config.yaml
activation: "swiglu"
moe_layers: [3, 4, 5, 6, 7, 8, 9, 10]
router_score: "softmax"
rope_fraction: 0.75
attn_scale: 0.177
weight_decay: 0.045
lr_head: 0.0171
dataset: "wikipedia_en"
Below are experts of layer 3 (counted from 0) of a mixture-of-experts language model. Rows are named router (the router's row for the expert), gate (a neuron's input weights, with its number), up (a neuron's input weights, with its number), down (a neuron's output weights, with its number) and show model dimensions 0-223. Each number is 128 + 24 x the weight over its row's rms, rounded and kept within 0 to 255. Numbers have three digits each.
After each expert's rows: a language model's description of what the expert responds to; "comes before" lists some tokens at least twice as common just after its tokens as in all text. This comes from a sample of Wikipedia text that the model never trained on. Tokens count by the router's weight.

# expert 0
router:083104182126165133131113148115111120107162137155154105148156113182148152131110141136149116139164115129110125155114122104086139084108114143092149127121134148078173115145094114114108129116145101112138123158128129133108128133140153088121122136148091114111160110126116171098141125102144124117106124109154113142100102066125103127075146164105142119109151151101102115117117125132141163147139196124161143117132159159093121152115095096125155094109112144112199128134115164107146087136149167094124096121115123093129128100131132100156164141109156152137148057171160153083104093168099122125130128129133149142141112105135101105156126116107116114139153105114126105124087124135175138095132
gate2:137094113124116135148144166113157110159188123132110118133081158141132155123129147136150121180155119146092131117109148144161125149126138152127129121099107101142164154109131112114119134107125076122096149109144169117114121139154067085127193099150118137134119174146108110116122128119133128106098104166114137178149153132111149139163138109144138118128127171092146122104175129144129123097186166156105119136108125060110127112124095073129107111105123115154120134130128092130106147113129120102105073122112130139104138103122161119101120109094136058167130101148126151118108125125159084142203128108103135128158140094129128139116099169097142173122107125117117143120120120129144147136102
up2:141110131140151126121104171100140114127093093116150144131121104084136135154104160124127123073105153115151136125123112147100103139138125097107124125161139106091123134129107153174098142133142127082126128148172133129119100110170107116118114126102109147068169133134134155131098128090062134098131114157147149138126094140177137122104139124154094157098120138117152137124075106138156120114100134103132119102116109139138129135104120119108166123141132130126114120100125072107106116126154102089126121127102120155133121148143109130116156127132127113144113089147098146074139152129135178056089180172140159126158116157099095108166158114155186138157112177132123076103165112114126113159119
down2:156154160170094128149089121132136110134144101150126148150135107144127148144117077157155121174116147150130157106127129102127148161093094124098153147125128138151124124144111091127150105082145121142156117095104118118100134160152145106146135155152149167130117160129110089110135125106114139123111088144121137128146115133176136065133105123132152149119097124128124086095133105134086131125127116158144141098127143134152129159104150141096103128129112116098173095111121206106106125155092150132124143117128106107164106155127137109156157140094149152107077151109087136117162184122163139147137149133153100129108136102131142145114074122186103142098090074141102100163139147164081105145128
gate3:153152127155085146158128124124163097129145119093122124122115153143144132132090133183078121101128125177112151107139159170095128094165086126112141161123153129101123114148155161148163149163092120106132110104135128152125137135079100149160117110142168090099156131157134126114108150107107172117162156115095137106110127129068148132122146150112094118141165128116129135139125087120109166140150155113152054118141114154121053110130127146134095092129154131104125157178137113137136138112158124158129099149152094158130123129158144093126165137116136142149148124102130150104128167122137151141138088118137100123105109136118116136123152112150120153138108091133115142180123099169180142127170
up3:094125130122097173109120149107159119111177131132146158123133123166133082137120148168092119122162112117152131102161144130159144153121107116155160101068160104142142122122150133158131132136118133106153152109116146148148150115108096136112184133113104094120105135142131142145091084177148141099093116124140101120111118109142110093110139136128121130137168133112158122132131141143121149116191173122177079152114150162146109116173136104108130128098130109089197135121154107111114147141146165147155106124141165124111162136168093114125158167076144131162162171103127116133124137141139128107104154159099132165110103128122091126148104130130146095180128108165159081143119140123117139101151
down3:091131081109091132110122104123123154134118112139146092132123123109123146157114088072116109122132156178181125140182187104077135154160102136147134141116100135138140122126140125099105114111118146102133140116150135079142097146137131119127117162109074099105121155127150081119137118130088169102121081098119100138120083121147159126128105112118124112153126119204152114160145128142102134104151115149076137115128106140113092132101157179111112127145148144107133152157116118125109111088142179130139152119179159108181150124151125100105117091100105089168140152110144105125119127138111156131141124103112128126129151133108108138134177136162115126083131124149131132107100100136096127131083
gate4:167119116127112130133130093148150096090113140141141135121145108163131132146109115118091121086127150146134115131111080158126152139140139122144155148144124171107158111111126115115114119125113157069115142105127181107120143145148124090115144072129125117109147130144152139158092128140149100101117132148123152132121126118125095160149121119134165110117139120114143160074140125107142113122130141077128104108157123189157139155084128132118140134106126128108109108151134134113170080142114154153148178131183160084108147171116130093123154153138101113149103065184103160103091088199108125117105178126131135102133143166100128144158165179125123144147121149091135096121112117142131158111133
up4:124154143103106075150121121110151157193100089074100091146105161112122117097141147123132102127124141123122172132165187125135090145158132121136084100137127072131105154117117133153074160157147125170172135171136100140115128096115138145105145135125150127110103123102141103102130103132098120133126130117111126122135156145131155090112144081109117143104127127123148106133103122104121095146082096148141132107116159115159106089157120123116099124149160141164111130111129121107155118106122103113092139127095132155134133108145152118146108150121145151088196131096088087096167136084139112076146127127113145160136120100126089078130123101151124147132145083139123141101145100118099152127154
down4:146154086095116095148128122135094163154108139138138139133148084138097103091107148104171144141134088150116167127083096098143135096119143139155123145133112160132131093161121131132125123114131088107109133150177129090103112090097130115156124129129157108116124109119162119158141118161125127130140128150134092131097142130131108117143110094083113087126118114101160171158121141126132194109123151113111140162124113074122147103127172137121136114083109099146107114118126118084114089138133071156129147129104115116151162176136110133125151147086142156101167176100154134147098140089180133132095094107157134144118097134154122144137162152164133139124146122150171091117154149101132133071127
Description: Cell labels in review, track-listing, election and minor-planet tables, such as Music in AllMusic, Title, Source, Candidate, MPC.
comes before: " |", " ·", " (", " JPL", "{", " Albums"

# expert 22
router:140106084136118139143127110129137157128113106116120142121121164104142093084118074118132131118149102104118136121160137148116139145159156148100114166157147128130145160129131120178101096107084108117110125103159112142106116100094115103141107129073133152172091120128156060109155155099093144090137163116145161104133130119107157093122140099128108154145166158105153139110157162141114164133140133163106128150134118107101148121110140148127123118143139082121141098164187100118139147119151170158133161166171117156126089129127139161125141141181136118066121135115155084156110125160121135134107126142173137130110092091104104179106146155100131147097124135112093128147098146139119122113097
gate0:158119131160102159098125114108121139144122153151117137165151128150154117147185147104130120124105129091125116125166168147146140144124088110191184103143115161139109123107134152144116066085139061192139172105093128106106107066148105154108138151152127141118133128126136134087171170158130136138114138111130148157101143156103123098134135139130161144138115131114132122192134141124138122133070126082108153139138104151159129173149147117156088104115107112109145129148144140114099111119158117170144119106110141093114136125115176147146126179120089108140141115103144103136133139117137131124132130120171137114137127148151146095169128161100162076118144154108110132128116156140115106143112
up0:119146122120103134133158086127079113118115125106125104094078173094139151130122152148107142161139161123120135119105121108098110149131133142127104158121129104124112136149112124141082198159088120136155149128171116125109164141106162111158104105135163150099120152154128110158120115128124111128099111100116094131164111099136122119118113109111052121135131091141140112156099097141141126124172130144115112180127121120130138071113167114127130113090145126166137092119143096161165142119152105130112147152156116139115177122184126116151130153142136193176123113130131174137139143137122117117116152169136158167114104151097114150103140130153140173072111125096153144175135106141143149148157
down0:119120156136145124126148071119160147112108128094143135122138121148146112154098105142118161126095092113139155090165142123154130116126104088131086098107119048173129146131148125187168112090112142158116112124165115108083144110118123148133162136104093113138127121193130116158163117105100109140120116152126145119126170092104106185134153142148120108159099167107125136146126102138134170098157168122112173124160143150158118117090136121142140108142105086112142115099134141083081115120106148131087149155097097157166113166128129137153116135132119134129145122153128139087152109142159112101142076143159124099143093128100100128101125111120125145127110177118101138137129115116095140119099
gate1:127115094172103086118124090147163124063113082139151159151122097162044105164155133141111129129131119101129162091123075162133155136168151075118113128144125118103130143154122096121145135158134174112128121145124102132143116160125162104075142139122111094137132133126130118147109149082115107132155119097158141155157149106121177141126110158136104156139121161103107134098106117127131157103138127129119123104158088096103136116125112123118121149127117116151182117124086124124130106153132150122088138112114133058119178126145132109153104125110119140101152192163109121153097098105143122101115146095193110129109149127105161139128129151134100113132123114104125144131148105116098144117120
up1:102138121120113085120137159079110102161135092184150117131106168098172122158111098146149154106188131144127071082162135127122102165136139151144148145145153137134104145092125161120116154105155140179083121114127155142118099112133174143125136134145139144142122149118116191095147126154109143140146126122115136114138145109100106135104157138138141112139142151119142091111102100121124100151102160121111126151113113166153103070112131169116171139182125136131108153155109092130112127123077139079154143114119161140120136109098108114191172116156084111114122139114089132147111099145109121108128122149106177121116107132124117135123096132154128156120131116140167110102103118075155124150115
down1:165123128105110102138103134155099139122120151141141142100125153088153115104111131130113140089142128087118147122141117127119115119158048153126132110162087137119132064139118147139129126103156094070103121139123126137106111117071128096158149115113144165133108133077132069134113138118141123133115141121142144106157109145136100160115081112100107127174131086186160117112131185121101111162106130107172116154158086131151147112126157110166118141141140101136158125125143169102117100142156163143054077148111119108122122103131156121135100121112127131146145135127122154081128117149127155153154099122125111105138068142107149151096150128146108132137113141125125124103124125174129102169115
gate2:086130137165112110101115167133131086127115100129123105136167146120171124107127159127116118133119127188110168096156114147125135123126120147149108129126173117153128129128111138165135116152140136150113128106100130142144113105104083134139181146143117095120111145099109143169131170152085118116177097106105142136123148113087140134153120152073107123169141094119140161148135141120097142115090127129097118152141175146125119168138176114102147125131154140160137151119119107142158099130088093114169163125209120103150132143089108143113130116116103158138145160118142173120101105137113120139104096093129155109150089124162112134142136079123127151077110105155155146138171105143076140138160
up2:102136134113124114145118060135150124157117116149109153154123130152109134122106147167139122086078125108118110087156152131130090139114116142110122143140096134100139085113121099144150140125177164156114110112149148146103120164143115135132134181095146122158130120132152139155135140137106081150112138104131131159092144181140130156143131183157150139149162164101156113106114136103164100165125109089117150127132161100105136121087170144130087132115170101164129092143092097120162123132119161123129105110161141081104102125043092126123156108124149119100102121112161122056136118136155147108145134107103123111102153155124166124127115141136094121143123106145132151123153121080112130110144
down2:132109100082099145098125114152089171114124158137131166124133140093123149093092136093167156099145109146104151117126157115141179151133147147108117072157139128137091118136091112107121108106123101121121160165151115106083099125146159150089124109151095146098096133180115118109161125100093138149148144121101151161153138127133118120146108099078130132147116143153126151118155121085139133155105156142103114098123107142123101132126140138145133137144158103121137091106119103119144099128141138162163147138099117097139141160126117096175113107121121124145166110153159102075127131128130140101138141102150129103135094087118168061107162155100140105063103141098091135128118085141118168149147
Description: Single-letter or unusual pieces like g, p and x inside foreign surnames and places, plus hyphens in double names, as in Vachier-Lagrave and Vasquez-Kennish.
comes before: "-", "raph", "reg", "e", "on", "rim"

# expert 7
router:158107138133090123094116133104101144127148138152124134113114078127146134124130146110100136122100155179115146109119132123153118097123137129107121122158107103161138176124135130110141131108108121148136119158099131131117109136114152136149126129156104098101170139122138167168124150098101095099155135153144098118124100117127137126113143116134121155106087121101141146156085087138145114125114128154154112140096101138153142161154152081076135099097163173125099135095105103160115109141106134128093100165149121136140142132124113136070145102152180157157074134147144133121097141124119137155073132099165196136078067095150116143141104116153103104175084108152157115078134114123104160135135
gate1:114124087132148129108116105126151139144115123152146149145158175121162077131116147113110144096119095142150142134144119151140114126092155157107197134115105116156116120152179123171152125093137139108090106098109134161150125102122163157156180138078142130140106122143160146104151118117161119176163131157147118157176102103138131136126141112100110117176161116127082136136124112122168132167112160123160100122138098115123135109148124123144140125163153086129069157163137104142106116096124157144128175130104165103140144168147106119130148107151130148105106133133112103153077086079177107129139117158143124144119125104144084131137089113145135117101172141123121135139104117125099114084109
up1:146145128109143110139136131116127112083137117139101128121121120108139095097166106080073152137126161146155115140189112160104122123145124128116115124162150091154141125158155089113119134156192117100114143120162102139133149145099103106113135122127166127117148102152144151102151073095127123118098126155156159128119124115113196169122123142140113105088178118110156094147072140112097129132119177105124141124141161130129130114091119127126183154172155132128112128111113166127135111145160143125117135146157125112130081113124119142164119133126105145098096163117119127141133105135136122142143086098150177162139120096178095120167103128112147179111110094082128148092097121130165137154117
down1:154117149054110100139141168130114062077104133116132091154090121131158138113137084155107103114130132159137107118150153091139111098156139113116130161144122133157148147135130152171157173154129124135124155111092163138150122130093145115164159173200104131108164119087178119110100107117110125130125142142101150129111126103134150108114116116144137115119146165122124096114124105089138127163111132135156122090088120103177146118111169159110131145137131111130101138101144131135137105186154133098089130135090092150164147090139136115125145166129162133144122144120141142113134088132112153154117153094117131109134092112159149133150141098135108115135086120082158159138094144107123171147126
gate2:115112135128115120149131129109125109146117147163118141138134114169137090171125101165157113107109110137095121151152144110097184109162128159136097098192135140091109131112113115061154118163149135104174152119183132162115171130132126101094159153134132139112105094151106149088044124112118135136134128133121140140123113130148145125135109145147108151112108126141143142158107120091180158121098186107127095099159094155111122146132106113087121123126116076153131168116126063155115106148112128127109100137128148130117106116094133161136104126154139142105112141136163121106148152105088128134152097108165173098076146111126131154128137141118117110124133113128098147097092098117151142115120
up2:134138106125142134152128133113140142100115108121104122112101155132129134085115169143133136169142119151132101144074077124170133140153107104084171144134145131139150100132070107128095113101119089143104158142124147102130113085121110149150117077149117104114112130117115148127122073104130096122113083108141112131116143118122108139161164137137156088087129153108129116108132119153099124193139121117155155130188177117142136093119112109133087151116134136111105087147063120133127170101123142104163172143176136105129170112148144127116123123103088139111159140109051081127129119152125136139095146126123116129147132133136149111123142118136110178160129122124155111056124139140135119127106
down2:134152144129164132126137139132126117108145118136160138108125084163143148120133157099140112168169117133086162111109119163118139163145069130119146134121147095122121124144107082112143068131140132098143111121160098166164116090137170115108134155099162089111118103146108124107138184106139144117102197135106148138136148140111143114133151150126111124108114113120142158132167125087131118089096119128153106100142108128150127080111166142147150078134149189108095109144104129132147142124111094111132100117126108093081135112157126132178159143179098133132122165115156104095135154127158146143130140099114154065131089117117124102097138162132138104121144139101127133133141109075155160114099
gate3:123128081138118167121101153091107076149160104168089135166169116122130120174129156098129120168086127132109172088100165132130130147153141105149145109144122150165145112113111142127110123154104112126121144095158107073153142137116187089145154125164143116127118123132157080095104090136157111133162154142090132084137156112149144123105135148129136132084093126125113162127126114130100185157128128139086071189142162072090162119131140117126141117139126114137124132104097114132114126102131129134143127135149146126116115126089164159128094126128127125118133107123140121145065159124149144148111172158154112164081110118136152144135132129120160136121136160082126125118111113147111156150122
up3:151136118185152122105112091115115114142135134162104121131091125145109146128124132151120115177119114138138113098127130132155085134105134118155175095133075146147146156125119129139116173142085089141164123111142107062107125146113141130158135107104132110126149099113114174158152137101175143113121148106109109117056114141139158128125122105128137157130144128152150172120142115160141148124131120131109122124145114111133120139115116133143163168132116134116119129211145179097152141103130123111129117132117143098130118124177147142153144178107138122117129115153195135082107189121157117154178167147110096112138078124141110103081081148131121121135125105142139173119101160147130112112100
down3:142128125150105104152133134138091139128159103130139140122100121133120142117121141144129163116135135168133131092134139132143112130124066137104097107141163098116128158122149067118098164120138129138127101137127101086139134100119135073140150082118101082128091119117105147119174135145095133131070117175113114132180126189162133103149152138140112092134113137141156116084081114080108149128166109103137151126164141089098142127124099133123127113124084120103107111182140177127094092127096116127118151113132111148093148094121128120167127091125105083141120183090150134113137101124136144058160130173150119113140172120136136146104115143136126134165113136112125122119102129104134115089144
Description: Digits and number pieces such as 000, 500 and million, table cell pipes, and the -ing ending in campaigning, filming and airing.
comes before: " |", "  ", "°", "%", " \"", " m"

# expert 5
router:083154170133100115129137115131075142120153134145154146100114098136120127123151101080134141131141149118091129116094118106123088127091121090150144153105093132115137134124102118100149130105113119146155093148153121151125155191108068126148100152102135140119154142115125144122133117099124140076167158113154106069140101138128146132132131143170104143103139140154151131156145100142128102109144142114137154188110144133078147122104086123123110116147130171153123135147124115116163169131091152155143151098137124119102133139078111131118095087082097149093120142100189120080104110182112152110145114123126131168123119151141107125064124115095112142115120144107135118103132098124149176144124
gate10:169117099135143129083099169114112145137085125133103119104144137103152148183124106128131137150142075140162145111112117116128166115133182103100104097116080167149128077129133148163085158153104118118160156115124151143115198140124114126109114167147147125125116192134094139122165147140136116117134124143074112147129145127094099148116156163138117171140165115142169124157141109147112142127131104113105121156105141146154164119112120135108152117121090136116137152099152132127132132092092124120163146131120129135121105116107107090165086125173090100091116126163090132152157118129152154138129089149108135148158159170138151096136141129134111164133164130126160138122115124120138186170097
up10:121097076108132094103105124114156121136152118092128199104142123119116141115164170119124099149125140100128123158120126121146118096126094114163127148112123129139154133114089110128160057124155151164146145113125146106092128114073154151146128170098139133049125134146176138106127108127119121131118102105135096175135146106151128154078136133120122132110084132127112147109135137144199179109114087105091127149135132066114122131133151138136111152113110126117100096141132099119158104134097146154082146172086137151136118142124095150112083134121127125131145072116149107125091137137137113112155127111148106101137110086084111147120088117140137136152103099127130119118100104108143113110150
down10:158137128089122124116100093159120118183083157121104103155160170138107131122125141099130103088168135120142122115128112141127085113104121142104136165140148127095120103127136100176154128139144128143140134104144100122114156135067099122145123093129114096115105141087140138097089105133163118114113103123135146143132150111098118154158148142129121131095100051123112108132093129104119199148137099117149141139106138148144138120144151174105135122109115147122151139102100112097128119119140141129076128130109121166139100096144053127137123126093124090119117062090153107153166136143148160156094126150130152139152142154156128130122167136154106100138120105119136137103133108076141073162125
gate11:130148121094095093118165112153097146197146161111110151111117100097158134125111157177122112084131137121150124114139091150104100118170164182152119186124156145100142168164152152109096096116127114106179197136125156142099097130094098104151126141135108145092133135121149109094133088119159146124100130142151139126164143149123126131122151132119141138077101152119071145143136112125109139155175083147093125137126141124137126154092154109126082136131143117157141111141143150112182126132159100154113132094110145155141149110124156124138151149121117120113106106170126114123161149136146118104137126125091148159149096147103133157148156140132160091145159101149135138121104116089105128157139
up11:100128115095116123132112113102158152075094132116132084098119164147083131134171099131162106136103134125123150131128153132118157150132154113168105107135114092156193167121137072147167140146132118119108088128138113122124175154138111132130121115124110122179140170097117143166128140125094141119146175111109130114100146117090106130155070092163136085149136084143172161124129161096135102126137181097142123116156085134144150115128124135145144121140144146092124074114145104123104129114123163105133123167128129110119078151107086131079103096127123103140108134064112116130125122075110147125100119131133109115148154145139131113142136120142099152122120140154121157153160157142159164119110
down11:104175132105136115148124150154110140146148088126118161129088120136165096169128130094118122172130128104130122180135152096146108134103152160132101117126092170152167125140113131106179198147126112149132145106132164063131130097103126105121099108117141124145106124191133152153126126151149139145122104094076148113141143122089108194129129124113141107074147165158161154100101114141093155109139121113124127140097114128115138070151134131131096158148156116135160120107119124161140110132129100141154112124130174151126149126099124141123142102137147116128101138143131147146118154143120103102186128150147136154118159137159142157149128159124075120067119162135105147150095133142126168130126
gate12:087106146124157126139179131127133107167140136135172118142112122159146147127124075124142105115108132144085149131138119160117103099158110160109165132144104150121135150166110105156125124135153139076136135093083118104160113165082103113085128106115114161144105167138159106119132124162086143157088143152095100152098122127118156125095123129157099126133095156155148141106113109161108116159112155136137073104117168151133132150108144117168129124148150127105125141157143184138136101166110145119185188129169119104151107119169076169150121097129138109161164065159114133131111103144118126127145124091111133133129094105113158116127159085137137142120142105113114117134140099127126100131131
up12:085140099093164089093119167140085121130119182165089129136160141126136110122146057135126109105122122109122170123082151143122148126132133150099119140156127158084130128120134115150099088143079121138114155151118147144120105160103063122113136100151138154131126137162126118106113136139114159140143128134106148139118109134107135128120140118137122145119116154145136125122120087150121147137120123115104133104139162105136156173127060125152167159134148129149100130136077155143113154159162209130183162114158145173147086164149155132155121118144083159110140145152136130134164090144079135160124138106133158137149114131125121099119153105098140174144158099135122127123119116139123115170110
down12:124082084095137096099130133126117126148120164154098140170092113124099101113152127112145137082185162123131081115152139149120183128113131078109139073110127162117127090087104138140132121130156124126135142085128115096178118169146142193088121114141166104139138092131121123108148112107118113139119105128147110131163145150139115127097129105130107091129192109157142145136132099107103116137123115133142151130151115122111140132106154165167141071081107125113139207111122117067115160143136105119130120127136131123140136090134079113107123141120084126135127153110133107108137132115153111137114190136112143127088135143120100120118110110126132134131091173115119159164110122120135146097143
Description: Years and small numbers inside parentheses, date ranges and tables, such as (born 2003), (1926–2015), (2021–present), catalogue designations.
comes before: ")", "–", ".", ":", "}", "]"

# expert 24
router:069157108141109111111098139096148151142103129141151086154114136156136132128124187097100120110124137164148152103162101156151136146125117130139106106117128110172167103115119127109120161113148110118117151148104145154159127126147120136134119116139145112165119137131089128157132109198103108096160122073131171129145095124148141103101106133097122136098154128127167167120182152111083132118124099066152153068130131135170152124153130130152116120123118154115119146124128108124115144141153140132162136144152107132119108140131101160106140108107120133160109128124124116119096178152109105066102163151160122106162148097134105102130129126155147162121142072094108146136169129126058106110151
gate2:201156133114098113126173088095105143118110115085119126100145123119115119144137139106143123129157141123134126123171134150106128130110145176180099142162143135067138131146072130152123114131124119147144082109096118171131122134136116111129142069148125101137135140107116112141120139114179136092102115154100131094100139068134164114139132155128089148149150136114126126149172113136143153122114200145130147172136106139101104091135117148203157106179135152126115121127122132172142142095109098136126170134134115078141096100138149172128181097145124143102127120117132122125125129107153139130132100151131137120138100121119151149136123118157138133133115114083089122112171131081128117100139
up2:144101114147169138135157140170151147128129140128126107097119128168134140125132176141123152145127142150155109118071108138139144091147152099087125142115134115122102124148156118148142191111093125128152158127126112123134193156080099153123165105082144124086161136127116136142109138138080113151117117124110113127147124111140077160129111124125144110118170121141117175103107133151111097119147081100146098112148155127118135133140112170084106119116150127099123181148135131109130115146069120107107111090118128112142118123119126126147103182104101093172105104136136116119096106147138145077123140123168145147132106136107136138122146199123114122071136168166178110162093113135128119099128
down2:139148121150142124137115187125125088141143115129122152146108118117134124114091119140126123072143100103141122122130135118142123154140108105107099172087134175071130102185117101153131089123135134102127158136129090189134148095123132133180150068087137130100113147098130130134099107118093119105127118119096152132116122094145144144106138147113133111152101138164141110116136110142112150092112148147132113116136101136176118143175118126157134152124111159148125113135150179102089151187140115143154150088116115069103134159182159155144117142132116153118103112121134139176126137138137116150139122147156129093134142131091124163118109169130152123139153121109086181151175117079129141116091
gate3:130108134093114150135127135165100127127150133088151059153134151113162140107100125145100125130151160127115201141115139131125107141116099153127083111143154169177133157149147173112105103148114111113086167136120101145151061098108158138140149107108141142130119097120120098110136149105118151081121149108152116121134138147145129111134151090111110100116177131179134114094105113130130124088151138134111139168138131130119123120101117136135105124164145141135097155115142137118075115159158164146164118088125114148117129123107170126113122131145105124101168167116144141129165115142101128132134105111098129149129186125163153164157107119151120147164114070111086111125139061148133154110098
up3:159150111136128172102138099125125120096158125154136146099161171123100121135093098118137096157083131122097110132134166086133113154121154167132107131079160094100127135085163123065133134101152138119118142114114115122108125165159096120116134128152112069141122157128143114125113130122107100128132143139137139072150096154108098129134097112148146104111104111142108146146116069103101131144116114105135132205143111135120168113110135147134142111120109135153168129115123130123109108110128201108128150202125153157150177147107119126108137147088129138123117108105180134154159139134147122119135123133160132135110169085084116149155114137140101092114122112092109092098098139103137155136118
down3:136119105116141138150162140139086148134129125124131120164166114130102133114102148172108105155147130127131119120125089092181160125187121095126141161156101137109112177149053123085157135131162140125137145153145101151137141125152116121131125112127147120099112149134151122124102174119111096153141121072116118136122122119145114116162144164139115151160118074156163167155142128130089120085119162159103135104106082133142111138131153129141137139130155147140120129117121106119143167143101134129098117118111142064125123103136125093163121151139156154181147156064084113142142153130115131164142106131133134167135088159150137109129100141150173094136135152085163131139147105157142164181136
gate4:111109088116140153087100131126175113124122109146136128096155148132105161133143120155145176105138123178094128109130147147125072129167075127129139157155082131152125121106128095165131153128118120187144124108152166148120109102117110120126146082145093121108135117174134115126119164132132122137107082123088166090160141143179110110132130145120133111139147120124133136086171110097159138115185110128156141124090154154130146118156078151100127144111129162109104098104137142150135102107128107175138103088117138119136156100143138140109138122157082164186104138129130115130125132122132091158132090184119127089144088144123178112103126114075121140147149126121152126138135120174135128121129
up4:121173121139108148110124136142115129112132111129118153120093106107148092153108146120124182137147169129153139160140141153146104147114179136130145123073175135140166180126147156100154063135129092145109118166065126129186121149148144136104117125143122127120147129145105111118120145127142139126155099106153143112125135173127126156105122100116106149116116120125123086140098099173136120114110122169086077173120135148126108179135163099124148148110129078117128155111142155124159116120150125083113156129112147105116132123147110071125133116107144115155126114128119112121124133187146142141164135116184113132112176130110131115151166121140114120104131131126123167111106139138099109083046
down4:105180085110143152112138117135129134130142127140124163122163132097098090113129092158144152144118133121148127106089161073116112119117137131123167106112145114107133130113101136153150117124143144144152110165136184136105133121154124129132139162089137078123108118143115096113106129130153102097119135127140133104167122146130103100151082074138127091141160118138155129133161102150147117098156164153130123098079125114133169141186123158106103123138170080163143122098160109137109139125162127102142093136116137132129131089106135156125126109191137120132154162165107129122112111148155156116102109119104129108135152200141153072155145129099126156132174101124152129120182157143122149167087
Description: The pipe and semicolon separating cells in numeric sports-results, election and statistics tables, mostly after numbers or empty cells.
comes before: "\n", "  ", " 0", " 1", " 2", " —"

# expert 8
router:116133147146132112156138146126164117146145135129143111173155133171156120147104120101176131109153091162134141142078197113164148152131124146135098121134150116154110136122142144096153125128129118151114177137111151171145163160156176109134132149186159131136145111117118142128130109190149161134118124132083123174122134135119125191137115134160178143153112115105110131153088189119161140091116132153114163128125112156114105139143118143139122097153095152149108145156148147097145123126119111114144120149109101113100119136140136167090156131163121137142122158140080119105154129094147165132082165091124139108129139140164139126138145154114167074123094104152127122077138105120112137119165
gate1:125124193116178112153135140119138120133122095097070118132128112139111073134121088133157117106138142132107113131117130154101110150112096134155107122147112113093156118126074126123093115080181093128094165140122132169114123133089109115149116113136164145126113138164152120147107140097113137097094133107169135154086125136108137139123123119114145142124106114148165139094121133200134135118133119104096101132103055108123147145123108131143134137123137127174113114158094150129107076119110152122121124091142144141107130157090134130110095106141153086139138162115145129134125158087129148104102122089124129155129161104130136150125110166149118156127124127148134160079151062171114156080090
up1:157098165157107131155145160135116134119132122113147120136147125094084133174126152149133100136143151135141116150124120118116110127123156196144145138111107142131112120104118127142123111154057171110148092157139164097155110095125045116121086094097168129121156114154112073121150143176083152101133134124141106100116117129136144100103116111145108171144146091107111165148116115121108104128154124130097110131085084132119116104097113106108106092104116159073108168123164099113126144128129117100127128148140156140103204146135136161106169141123072141121119109147129103108113103118126156131134137160119115153140150106159124163146145116121112110144132101169140132167134108107113141143113
down1:086114089152132084111120101121161088134117117128118110097135112143123139134157139148146077096165123084180133159105105139122125133132148113121162098112153168071147172116131138137161160171105112113148137096152094124117125099077134117163132140134150117116160153122112077107102115131128119139103138144110128072164137132117088135164144135133130127137121145149204108142131090171093116139114160121115160149119161141157128136188158125125119142095111118119137113118094154130133098121155147132116116147157100122139159122104116138107111141152178090145103097137145127165120172145123082127153112147160097113131143166129135129110127128139118139125187100133139138167107139077124123082123
gate2:122110155114101120066136121106150122134162130095135129145123177085137158166118125116125148122135108148135134150151110118099153097111124152125112120142135119101103124108121077117168167134083121163129108085131189099134119122166139108142158096152101113122153131168119142110141147164119130091156111142153098169102142181144116174086109149122118132170131159093153104055113152160129150134112135118151151099148100128154083156176100142120146124116144157095158148157118099108116145092141086116157117089097097117089124105135103159148145129118112175137119104124095115116120109138101119099105126164173119129117147112115138144137158139186111102132128087132123140132125127112131157138140
up2:123164138125165100166097114173112099080125086149119129106151092129093132122078160156179086085144155118134131124134176123160106132145069126122096119134103139123121088106124142105107146139151153093099179118095098137120133141161087141110135146091132116146129166110091144129146129092152098117102112148122125123146146158084130104137114103120172122091139139154119153126147135148139103164066113119119140174102124126158119080128123132122133091106119057124118129094124106109103130115140087106098131099120141157159162120155128160147184110128136089170157146144129125120150156135131145160111107113124119134112120128152105112105122140140117155135114123179131146140085126151146118137139
down2:141129118143136125099141111116128136110140140108120133114138129118143117132121127154142144124134106157097109135127127142166135140104153080116112126116155087119124129159168133134142120141150163138156143158170164166114146128118130126069175161158103133128143124128135132128111096121146104149130126113139099132109167131107101164083099194134132154183134109070141139098107154146104104103150135211102111116075172123159136143114155114124090193147113113104139101143103127138100138113134124112125129139175125145105100141099124120143106113131110155136088126103164123121117075074081091090131149138155125092138118111078137118123107137124088108129146143155113138116119134083093184149132
gate3:131086111117151112110135131135095104159119125159089065135163120102104136099115194102155113103138147126166099172144112085110129109123089119104166157115129141142118088123158123144165136152084132153141158119101078088149109139096114145133128128112113176134127110158094124096096154129142154159155093093111108086132176112152129100141155144149112111127108123107132146148123087118131092126141138127150150137100100116141156165142163140154138128146099140101113098153165149114072118151133136124142121158152155090168147145114117158121150106147142144129137115119103135124123107126126092107119169164088144157141121112128127171117130082101120094110148099144137106124172189134115152123148
up3:136155134133148132123147134137119126164133076116132111122121099177106074161121096131135088120136095157081153129128155068175125126129162109131109143119150107116193162132156138096120147135121135112148111093168119129120168157102097164138113118084132092108131141085148134122116102156104096148133133148116119110104128118110132110124162120148114165132152156107165157100123146209149139128140131112123104132094127145139104123135132084116168138113171137145139199113156092116132152116144178121167136097107129172112153149123125099141114134091111118112157109144178109116136085126143108097079124083121156130126136138127153149134127149119128161141155130115128127124087098111149127111161
down3:110109127111153113124132127102145146116111121100101146136111161123140147130119124152156107148156108113134147110118116144125157115111138134122130112128112131129134166130168095172125070104118134136138121176172133122117096142096128171144120092096130138182156127126128113105134148129159147120182146157120115101134059131106135125102081160151120142159136163086107145128103137127125098125109118168155105137123118137108149190118131135143144140141111079117144167084114113103136165180119145146114179123110124150099135139111113184155155131116117106092118183147152091133149140172137172130094135131160175095118105100113084132143094105125159171117125092173129132121097147160102155133158
Description: Closing parentheses and final syllables like da, ia, ta, y ending names and taxa such as Silesia, Pomadasys, Friday; also the word No.
comes before: ",", "\n", "l", "ti", " (", "e"